Weights of a small mixture-of-experts language model, trained from scratch on English Wikipedia.
Size: 19 layers, width 640, vocabulary 8192, 209M parameters.
Experts: 32 experts in each of 18 layers, 96 SwiGLU neurons an expert, 4 picks a token, a softmax router.
Below are experts of layer 3 (counted from 0) of a mixture-of-experts language model. Rows are named router (the router's row for the expert), gate (a neuron's input weights, with its number), up (a neuron's input weights, with its number), down (a neuron's output weights, with its number) and show model dimensions 256-383. Each number is 500 + 40 x the weight over its row's rms, rounded and kept within 0 to 999. Numbers have three digits each.
After each expert's rows: "comes before" lists some tokens at least twice as common just after its tokens as in all text; "comes after" lists some tokens at least twice as common just before its tokens as in all text. This comes from a sample of Wikipedia text that the model never trained on. Tokens count by the router's weight.

# expert 12
router:497463567429528501457518461527431521473521490457567466485512495461502441476460548449485547515470557414519421538536451552486558483494522444548495468522549527457507530483492487566513480503477523471530430475476478516496561546501472585490495530583531495434444534633472534467525484483465497479525496547435519558493523465493562529526470541541504519446534524509478521507451499467523421501581
gate0:533535467502481450506535488519515543550523543414496506446561467444439489516491459514473430539545479511477504461490469474512459485510479599540469556532471530524528428566501512511556551521472545495552429513546483492490493496510422473588474483445463556473457491512508514556504545552519503495474462472502576514544486553440537511529470496519462482547483506475522484461551431524497504511479
up0:475453547469468517475578460544475517474547512501489452602499498547454508500522537498488506424442506503461493501460458534516560476468455525497548499483430486462551547473519483484451484490605471484416501506442532453437532515397508501453523493596571531513579547498515571523492505472495534528514499464518461512500491517446499492479591495479472451529513512535474497530482540468463498473452
down0:510539486504518489534494510536561446507497512418507408536472530452492478536454479449482505495493563571518483480547477512481568482498506463491523493515401500468521486470532491445530467584506496444489483483427450510447517509448572566495455458475505495525503491466447510455511551474485542489459495473503545475413509488474528526478551540502428510504474535480422481493438453484525488508468
gate1:489512548433460486464510504502437493482514542487516509531560600492472501515452515565508533483481492524579414415539576553524472485495551557557459502569502507486444472497489516591484474548516519574499468553494477494545526502436512510516547456564494514492491570515473596479548515541501436512556499467523489410565598479444523505521489460497503481506528488469519470487576492545490544534555
up1:514453477455556494522562519446465464442466514471509462544571435420501497475504489567524525422531506565512513469568555548507482541510502430527527470524555541390528487548428511448473542496475535537509525531503485522541485531506439537581471584547486626419571483495528459481536412444453449501441531562526522567447509528511472487596501523454457542470435546472525509538485398467534513560502
down1:462521509475486496497443445499495548492524466555464461467499493469505491472460455555486501513553549419504471450516488499522546515455549521514526494505551538476540522492530463459478546503499499419439484458446548594479368434508401410490525477467455486452487513500535546491498515507486444459439418539448487493489452515517475518505502498518504460560468503448510509514559448476466475508567
gate2:531566535463506492454465519514510503511507493515531514470451520481572517479472465516554488480437576501455504441600456501511490476536519485507491555534527593468474552528480531452486460524584497554555449569494468510546458494494514450565452519466410543483493573472446451494510466477584447442524523478498498464489507504540556443503519501528532520471528444467517474528461500448420499541445
up2:518508545565505494539531552536527493520471512502552540474565483489539513483505528561533523470501513458485431506443543546549482487468469487501503467483530473511548505531558461487538460463418474506502501528530473480503518579475564538486499486523473522533474525530573476573538522493507578563525540489501510440522445473446476547483487476581544490552464485436493589436475518556526476443532
down2:487501571511480470446403546533452527509481539469419479472454441487526552549533491504519490430459436504527451470491511549530459470522557487507458539471577471562567515509426430429470500470515447517521483508467545466540433522549407507429503493489499544529541482589480560506510486513582514467464474488483445538495546496484469594451450464575524477485522446496461518519563505517489433454526
comes before: "|", "\n", "-", "==", "The", "==="
comes after: "\n", " |", ".", "==", " ==", ")"

# expert 19
router:531515471491482480533461492515433495500486439501478411446533540473491570426485515464463608504481540461504485473487454490526520502490542519535490571560443499567511576423447494501480525533467472477479537459529434455506467461520554471530548586479590501536489467483485475489426441516556475547445465502530509578463471490479593523535600489448467568521581533473457495483435581483469476622466
gate0:515506486613499492503523505493495510447515418488517465548501527474518497534541441550486492526555483501502495491505497443468591489554533423512476541545535410455464490590462473534518470473519556584503417444541488501530525532523542516418599520580465504493581562506528512510522473481465473492501474536540520509515451509527487482484509494536486527560538448503485458488492494477479532441482
up0:530518429528508454475535493499466484465519444507535515451479509475485518511507513490564526594450471517509421503471486511446534458534511525505491480441457468425472582571440585537437574433458494537533500502504503489570516517486524497435479514473436495530481474457510399502452581475473456516492550532486462522485503526485446445504478539480463495503482537405464474542497509498490589509410
down0:492513462556542490437468416578435594540500509500496517492460499474480441475497489495463528517495499468562451566579492482555546425522469449456462470579481491524546561484453592497509535463524464553489465513537526479475538507515492525532516439571461497480484565541522573496482510462510504436528460514497522523541499422505538431571510458461555477508519530558545530528522524469450550557535
gate1:519538531528513487492484570484444575495512469529516482471526574463498488492454477498542465489482529539445524418462520490521453462450571609539510500557536513453467558573435547447537451479473487558530485585593436473507515481469489452483510548480463541523487574495426464515529544444585508529509482486461479503491400508466485484497469501485459483482482543519542564504536497496479407520498
up1:556512517444526467549462467476541422529466485426523518519462555457556473541482448445529411539501489490449450428480414496531539523508435448502506490534463502515624539496504479434472479539481553549465525499493468483510509504451443496492498477484478524451555579557551506491512509494497502512511551548543465511457473513517564484485498585571512486509514554489468459574502461486490505554481
down1:638528533455547450443548464530521468506515495490493588531520503517505524495536493538469499434503513461522525504580476494460451549501472477449424441585506549561558392472481547461522485477491499466485514511466506476513477525538460524511529500489493541461469436548482477457498482403516517476522531509528523507499447487502423508536501533507491402522483419490458437522480544549476552510557
gate2:543473499491439475527497480437548528483418489452490457498523467493513536470552544476510479461518526490444565480551450479514530553490576501502489507539523516466427591570432484524515524520497450504560568521521469481499508528480519502492471539514490615493489439465534532561495457548484490563465499475568528496501479509440602447563533527464468491499592443534527527469566444569457426526465
up2:506501555549530541517482528481445511480464524478426581445453582524550462476544495468530507487530485524493537482510532590500517443509466498521485490510469461432546463447427461505553509579480500569416433482464457545542463438496503512517543501472454443543496452576552453470445538487527456471498532492492533448447421476464471534446424486542468507475459540443425463538509523482510518541502
down2:480551553545432432563439473488476507513497482496502510484614512547457550443542527515438505504462484517490471463456506500486493471441470496447530436457574519542466429475500456398547580505475523535409497627533541515464497449525526456552557468509475460500558539547556491458472518426474504475421516459448517480483543553458472449494486478508510503477509574466544516559533526564461464481481
comes before: "1", "0", "2", "9", "born", "8"
comes after: "2", " ", " (", "0", " /", "\""

# expert 5
router:462469495496461485472387514504424462513510545521458527420512471528473514516438488506465519553379563472517509465492537548531538474449526473442588512446553484541488423496461470489476456432495473539522505629564476511513460564494494451514453496459456495481513530519492437585477507460502426543477540408478494541508465470462395548491468573436489449535524426456453507527499556445550485528560
gate0:440509549497533522568478537490523450458452415444541523507548457504498510513518479534500507525477536519496461506458450543489547519474452492525459513553505485502489456469507488505517596573502419506547465499458463553517510433493489458476479505544531502548477509547482464505524493503485455473471528463457450409485515514517527475517527466464470492469503491541532525584529437498564540384487
up0:517477493535509529462497433463466439456507545521475518476479526509596574460496507565569579474494450502453495531571552486506487540501583478454416536498490501493474542513541490475473503472519551460501453515467548457475565491533591486470491545515480503569458553454559566511499479446559491529518444502480567458515500520452561445526516514484507569555476585448564513514459508473472551446536
down0:482531572533526479467462554500546439515512578431585560475505488477473500566546409505457428444519459438532423524492530464510449521514467461560489522524480524510428448467500566496475433555458576521521479565505513521527528431508551584558401473503497466519482538499469508460469481532509469457478509501508524532526574470555472551449477436500461530533536517490489546519541477528464522589557
gate1:479466512454436464491518383536493471522526488564530483474557499484437457517556552504451446573484514452561456501570416440464468504516471439545498567545494457423471508543523450496556431521461505480552496529451472487463558468511530460482531451437498552532476506476519472504493476514478540475459499534550440563480503422575455447568496436451545474467512506469448494577445521555499559560469
up1:522505501462505599434452581546512533480478415502466544559502428454561433492532509546543520437525476535491506565496538500450478508518520599550495549525477430601484485519476484460451537514452524544536481489520465512504537539466488526458527487582522550492530567496447513421500519529514458499501522481434552496493507504591446558534447505601493528533440516504517463489460470484594519496530
down1:486518534493490515553509524463470514575436541558537515577464536474519520499519425574503526507540476504513478497512525461442501463482524464461474494458504448536510466497529463477535495558503522492543512493498547504507524463467470580510494523462466412452581484558460542485537466506576477541523529421464535483455522510514528498475565535527462556453490578471461458486493460536501535437493
gate2:470585495516455476440479464534514575539546474496517480453502513576555453455503594482505547539526501451516598501457573474536549413460445575486516502458506491481480517527516472555463478529504434523462518581513467540523560422558536515476527523496536487454511507534512491487532435500461556501428533505552522414461520515493445483463508498563528459475529487416548492587465556503503544530488
up2:521485482487536515575579489505543540487583511472515542518473424541497603497462553557459496424536501446518422450453555510485476478524557514470500508607534508489569494489506477467476444541559488479471490482494522484497536521472498438477478478499477542527531509579578431533430618481523446507513442479522446481576450521519527555542506552514504536502455504473428508484475437497551487528515
down2:503473504514506509560522393519513548480493541503495517420469385538421485543511469509450457477508541488518456487494478482502482490574550462517505562557444494506498545485499453539476464488509490467500497483482516448511435490460521503432514550599494492438504568513518508539456542491535465546431485574573489446460471500525553484499491501482502611539427539489432481571475483537558479441432
comes before: " ", " the", " a", " his", " —", " other"
comes after: ",", "s", ")", "4", "6", "5"

# expert 13
router:462540471410497418503424487441481472466543470499457486481456460547487550510481479492525483584537463467527449510518543527504542511490519557568478477508542503433446519456483513560534442486460396568567517428504453493461521538515420516511452477534543570513498452546485544498559445514539497488461491499533577426513508448510555442473462479514453479474554530490513528514561498529486504516517
gate0:499469431550460569533524452502578545522497512505494498492485447515489517405425478489495467477526526487477579489520557536492456506525543507493458543502556471522511449465547516474487496484501444515529498530492565526515452538427490484489482450523488549464427469477552499497485475538527485461519535475576420488459484491464538491607489498499523503459508479530442434440487497531526479545470
up0:534487444570544489511499516435559491421490475538522502474498496479561531569512508449567456455485452484542503494505550495458532524412469550509432493533532512528514534511540591521502490529533472559467556521487516514494462532472513501427503469395565509516516522561534525516540480475534491438494534429539492516457477524517484494442484491448526445511532513558479457522491471575480465449502
down0:498583478470508534532476493493474493475574509478527492512549480487457529533456510492473573468449498523438423500498545447545482502515491511595410528490500481492438475492516522544507495518584448490490491515475482500511440458504504437484480401483522513462577412460522544483532534452488516516507528417414560584411441447413471559475537419473454529449495518509482511433476455526539412450536
gate1:519552568491422527534416431511500464467460517433517512550429453560453477500447475492474542538505477515560541497522516534527458593503504503540505470498516526461482433498466532516457528527487456495534485435437444426408432456485475441561500513456544458453503507480489489540486531505454509461513523563479499437470457443489565458449576482456521465457505579498492486539558568541495509469449
up1:496587527455548543450517474484424509496506533529462422490443445529437518486558468483483465553523469554446532588487521493521509462598459515514555452464469452484468534493533522499548512497526490528526420497458442462438531490541474512511469521422480457441516452418452458497523476476498490473498502563493538466507480485524529481467486424428459405508495537512481471484466476503546482493420
down1:500498535546474517472493550551441547431489436517419632489449456513528483517568525580512564502456487477515459500435523525483539474474539519552506470439523503480502478490473483540547495582515404562536440526518467485483503509528546480587509472542553520517459511415513515474463546453494501470471511511544450478492453480486521465531557489515410485588503521553497515521549537533499504511463
gate2:458452460489485527510535523519508481537513493530529498504539465522539536482488544501509501432450465439558496435489497441529551506516415453545440489532492426515519482529468511480436482497506481507454522494537483506494499441500563521443511500512536464518494505449473477476475493483556517532514501414480483535520598530489520471475555548601457485529554522506541424464491494516502430486528
up2:503481498498463466506588462536475514541508469476502509527465497542508460522474493483397486536479527562504551471385481540498456465512428469457526452456473575518454615464517487485463480521526526499515485499540583496563514456507522479533431535547454460462452416483546463492485509441451504520540459451531578564506479500468450507547493504528490479463511510477516538522451434541521454493486
down2:547497576545488436460583496465550535590497535531549494450573522493509492506498536561525489377508436428486543498423491450467446467592522505554500500419551509479531527497512388514465442461504533429466493497454437466511538483527490562551516504474513471523410433490458529492545496393481467475551520477529556435509420549512461499408522523459421539445473576473504471525476487488438519409567
comes before: "1", "2", "3", "4", "5", "6"
comes after: " |", ",", "|", ":", ";", " a"

# expert 10
router:540437453517525589487500469523489490472532476465458509460509439421533538431493527530506505446493573451555540550568454519467502538519521533515497395460460464505434541541548462564551474486442401436508575483579534544431478450547436481511519482465463519491540524453452500425502500522460452496487505440508521498509470505463499519503518518579504440518555492571485450540448477502470508493459
gate0:474541436484561490517526511472459491521502507530520483505410471469561457492428602541539492536472579543454461518422440563527524397533521474533484512466468516506498462498479488432529518453424483422609522524537489592482458467470490511532526485509527514472517506501599495505430484478506495502429585560397489486487451455488505492491581491452514508439478464538491469523518464517526528518482
up0:466473539513466501508516548511524412521554526532571456444565522482476529467500451502516480542533509497537556511468470502498552547492555463545576519500485519441556511444487556514461522499582531509477491580482507538465574501518463435543503496503528488464545481430471536555482546525463515503499401544533501526468496515528531492525472513478445522446502510455467567425507536528488509478466
down0:554533533463506508548489530478534496496480499488425502512478500510513538488543541507510478479490508548562501537511520538504541432384456528484493446501479584467557464495510472468467513529518466519471395553531465496510503528471548550519527571539494470527540537564504502482512485548462473560534509448590507470499547506495475560491490451495529467490580422564541481515527484557572476486433
gate1:606459546479416552515492450502454498494512441545496533524551496451501531512465392463447559535512482480501497465512516465543498543468540508482503503433511531425441489464545492508543496547584493500448591539517548551496512519453467549539507554578539566529430485475518471494472458553471478539474525421501511495469484479498516513513491545500506531478462522417516461486511565540523455515539
up1:525534542518423539542469515497496522471539493521447479511564562594501514522502486511513526482507537487488414434533483565492485460516456572421508468458560467567483488451593510454444479503473497524484464469492532474451522545535486436471501510469533470491429546504409428485468490524559526485546548427498490458479500506507452452534475474533456474478440476472494550486552510587517547459524
down1:530513524481522510506513483479444418454501510524529412533480493491461460501485452519527526522510525487427508506514521584466565452470476483516544524470487506541566439473467470491501559439523416535529508534395498530551429521535477521431536468479469507520423474473483501476478539499519508483485523495456474495471512490468464432496543447464463486496468446442484642551501511486487549514489
gate2:486513523540585504531529564596447525492460506449521518432523474538513550534474431469473509488509486493524475532529514501619508485528493510501486445476446483484433439478469510500529533505487430494486495449443493505549551482467558466499464509502469532469443484562543503480462488484506489465477513495525487458508489545481453447456479476434397481481476435478563534528452559500489517419482
up2:458478492467574492566566504632467539451464594524567500582517419495507528508515570465455440544582547525498531528534483481580453559515534474444429385498518526474506517503493447524572487497498489512530512548531530484513536481506532462365448493507449533506499533563488478477433496527548510451435498525544513521545439465452484492433502568532462598501480480471516465514397582504495469401449
down2:489445501497504534470573424530449571490564477458509531393518541531493488454493417462513493520553500454443454536503527522555448482543542498505576477491451464501505463447489497485490519500497471507473508541526502367474523497505461504493630504464445522481515537504489516482559541461519490488518514455504415472497488504594501528465477476508464530533476484475537557514517438475501480469505
comes before: "\n", "-", "|", " is", "The", "American"
comes after: ")", "\n", " =", "6", "7", "8"

# expert 17
router:403475466446441431491507473487449455500556510477478418499467502572491468453477514593506439480554540470452473485498456541471512497553424451515523479464574530484475532464533514518466446439430460542583501395431469557507537519532441510452461499568473505448557535524526577562491467448484552470461486563498559474520509465520511492515413433509547569504538541505474520496468540514461520482551
gate0:559469568519468540480551510449440568495525614575526442482488471546510537407530534439513569537488467585503552528556502470523520475471513527514494581510458517560539469507389510430475507521501521522498483471513480535536450424430480518555513563559478538542454475464489498486525470485458452528472544510396509479458500459517479476570453510447466497424449481527509457442516491490584490522502
up0:516541526446484498536507568520473536550501516555481471520566540492525440493429499527496526549534519490582489540429482497515480434404456522499498563551442473546495474444520577520497465440465521407451478472523461506506460526522448458459456496514466495477466476502481568477465564508501531538504536549536465529539482483473480484551540539476491456492577538457548514454536479519527506490484
down0:510500527566529485562415460573473504462536512514436479478501522476483495481552530474499567490455475380489528485508441538554495475456474449409599518497505450510481496499481465546523470531491520584392504553471478526503482456515550496430479453531536482527515473533531448505537478414488482542476447512414521493524478499454461423528480562491531501437540543457472522501470486563512495465530
gate1:524546470457500470464438569478484499545525512510401523554491476496543556503415469495588486497419485402441526523508493436430484510468482528436503510442433452474426496557506497500473550564493449469518515509495436517450524397534522515400506506486477473546539486489515441513510405458501561494468482501458512543609537502456464478497515412532458514523497496533480506437544497527582479531481
up1:539512466492432535508486540475566532584552468501545520400461525489572436508498528542523545524498479515451525501469498529515464488451508591519593444453587486488474502604487485451525508538499425494561475486539486552488458473518475507491495460516474417384527500465522515512568458476442594474487478472493485415559555545501444482525472488508499478547415479535489539491564514496494520509511
down1:502453511470427513503550518504498518560524505532574541523478600502454490503507548500531506505532472489472566514479490449584534526471538498477545514522506446531467538435516498418544458513516501537518546434491510536509461503425449479502477532513414525461520446516488477473598510504459541479596467520532590477493472547496559497487473504512509477514513513535448475558502490442565445503534
gate2:436518494565497507517524544528430542553606482455492448461629557480489452514464560588529479539504569484462566547553500429542467561488561523483505522516495474476606501508483503519505536458502420504489516449511547539488449448483487536508503418456511506407460487497554443499533483551530506438475489494493490490496516533518473477447414466515529517524558464500514539457491539528538444471536
up2:484466496473433488491547498412434422493502516496535521463532500477518539462515529508457538485496521515517462436465470513541606504457443532527564479484560445528610384491480525517533515498438506542482505498532473552446468508485558571472477509474480521491510499494545549516533508492511506506446495526486477517478543514497517454558427494578574542478484493520475508537477530512508521458489
down2:543539444530477462479530534479465563503497427491527437443402496528536420438488525506470458564478481490494508479540460500497522547527549523455481533532547471519549470458493434467522439473527557444515462563539538495457442529530514466527527480525495552482548538427459452556450528499555423497444464491569546488475461555569456457478499506493591476509530403545504520542512475486446549530561
comes before: "1", "2", "3", "4", "9", "5"
comes after: " |", "|", " in", ";", ":", " January"

# expert 6
router:452484521409489430523500490455491496504574513502472453455443505517522498446434519544501440490575527472494483546491458546500554550476450487477490525470567490469490559462490518578494467465467461511548474392437453540511580497520439510473451458575515551397500477524525532539472487471523522474422487553501567443515498469481584499517426463506539562540533525552502520504445489559519523537562
gate0:517471474463441553529495440478499490463494479475467489529563473511439492499496505535488468479520507571451445498434530528561481507493502464424506567431439506528504491493509562539495490454505462497524531478525488489498557555493508494503511516466512490467495465507537573509541495522504499520502541396472469467561564488496568434443519536496431528471416501544539503425519467538539470496488
up0:487523501491534486507517486539491478486500482472482480495517467476444486471555460493504545536407461502490572542540520547513521487505510455540467515494538490546537524518502461583437523493520486511507511529453482618575521472548503451454501479518447496534476539524512499509521450496485482483530442520440499482449484491475508542505527501522447431493558545465523528462493543463488552480450
down0:470421518511547520540448479523463499549564463483515491524490536568516577522513424494486486531488480491491485603529555526460504516493477536475518531511575507566467496513528533480558511505502468475505524602489549419513466508588442438464533462516448456513536432453501517443512417497558590527502546598405522402503490528521471481456455519461484520487433429483465446553528471466501543495453
gate1:477462584446510562592476571515491542515510518481477471458467466505490562467506457456529483501500536501475530453457563494385449468492494565445510497435491563411504485537468439559540498420484458451473522511479521490490467481486489582415523489477492523509529476610507424462532521521571483473426473465421478510531493527465530468442465483506512456485498488500456514498549469460554480408497
up1:559517513499482556479506456501523517534481452486550486568514503440504517487514519517577511498490533438468474529477462503540468409481525470496449500549554513520528527526481505438420442503540562559458447503560489535528461484488506435523489482548514516538460551404519574506529562524495483526473472487481504447481490511509502501555504517475553515513494491491468472528483497511460441480529
down1:495458526523487451456519478482478534496503512475529456498515461477576506481538500472478506448452428438412531454468513514494520532499533548436473529497495535435534514472483464549454436462510490548498461513534528483499535562528502489531501459490470507539438454463515422499473558516473496526407498587479488476503535434511514527483548478483531479449488476494505482476460557517469486496456
gate2:507479436432482473519503510462545499449458454489541493461493515530463460490529487506498496531454641477531494480514490439493471511377501589521482429522477477556484539517515555509526564478485471513460581529568421434485499544495475521463472505466601562558470542494502483501530519549522502492455484495518543566457530475485550477542493540509524547380490525569447492447454443507488525537505
up2:506519498475560506498575591392523543467499457453469517488460506475474509530503582567474491639460553436494482546500440549487493517483488441516504548465515450568398494532492490556497451415528516537485543515505442456484476518514539511529485480518519521517489467461439482522449468584430502511448553506551528551436522517578585494454507542524433478466485486532544561490466516443525504468548
down2:437482486527430481570483492457446482486446494416457507490484449548543493515474484478513434553532541533476507524481551457515544497490542493475511457550512497557471524529482509503511563492513423531494530477472449493631462508457593481487537425581546599509521455493473484506490540559507502513492462431592429510570561521482538501508504479543482542541487465437470474535477543472485447554468
comes before: "1", "2", "3", "4", "5", "6"
comes after: " |", ",", " the", "|", " in", ";"

# expert 26
router:477506541538515540468522519514580492510487501554447487507488487480513544452471485527517504450519534455553554544546490525501539434559510533532497535563478484457499597503510502613477449574535478490467518525452402479532474469536503477551436473484476472469574464554462541525555500530447467466520480483489522513564475497527504509591500521536449476559497555527538537486430491505415526421554
gate0:458492495498508516499511490601520509486483524542523522533431466485618535507513485492555443470502522544486468530570534516471493520449498551435521481496547470583585516452495493541495549553497533523521522558427426473500531479514407510449535472464522511518502546485557498488458558488430466457457451506482549449524496490535494513579486556567520554526441543564554508493532533483510505516474
up0:547467495515479445478507450520473552485442535455478566486511552505452474462507515455472515543570556516460509433536529559482488524482466501525566523482494461476515526447530534501561536549503530518524455420451436526538467524565567475557508486503548451529489541503538462475489575443438510459577475489488458525514480503559576480438515561520484481489475522512465477492571532526484472488514
down0:510536531497570536448529532451558541541491537464528534527519506479557512562528485544510489482472551566469485438531441448502462520553469485517513586506457534485544559531517534433486551447439496514475540534491479487486527480527507422471555498504486471456543440479454565549532454460470479513520505483471505538545473551439489489481495517531423470475520497496478535547497555503492634484514
gate1:435497553442479464478460502571534486407479521512425511512561547514515508433499452541524551535485463537443502400554509487453500444505517494496478479480526529499407563497537525463463500512528462556459514554523398503536530436469503431498464481549556492436484495593488536515469547506519544493483384486507492480524469500518535463522519535428476459564559524472584540504649468495551538474459
up1:468454483505473524493462440540476529505510507496557522490478453509453462495505526466494425564519527509526530580538531502446430466483502450598496517482556554547516491484572525477493476513401467456541561481484491487545430450519458475419496511561501492460508575484481429538504368501481503482474584508421523534532479463533465496403472455498510494473459452473417502518476569499446502431492
down1:487443497484484498421450522452615550522445541597548435485482546460455505450536520548474450544493470473552467522586458520514464522495501420442539468500529522489536476538528498529530512511550454437475600444493456529522542482444546492454510549467526485518511518447538535484535466476441476495478492574492507524453515510535458468518507540542515464486492374513535484485509609503551505536478
gate2:511517518484541495522478541448455504442478594503471508567540457491475510466534500519512523513522477551561508495458478457454448484546542525464481463471465500549441462516541480414405500466539529466510454522518534412467515441474505539524506447445576533587520487477420509447537503522520523480464486501511492504437488513488503556480451451479554426478511484478531508506446427518459501450449
up2:494498516484526495519461520506527462602501458505575480438457554520466544550448515530541533493531518434518536470474550524489556480493451496461561537498502553514452506431430531614544553538479447539487527517489480551455486476497486488517487529524491554515472529503511468568516528518475531478466475530519478434424516466507503446509516485540485531583477558516459539480533538541506519562577
down2:513485435502510504472490413509453476565528462448536464524531576486490516499562466536458506502530522606455545434523545454531475493496466543443496513501544533499543482500501495545537570471496507526513490515532384499579457455487474500483460552466541491516472558533490473522519469477491505448513492629493531544455542488513522523493505511525374527540509519500503546419502538556447489485488
comes before: "0", " |", "9", "5", "8", "7"
comes after: "1", "9", "0", "2", "8", "3"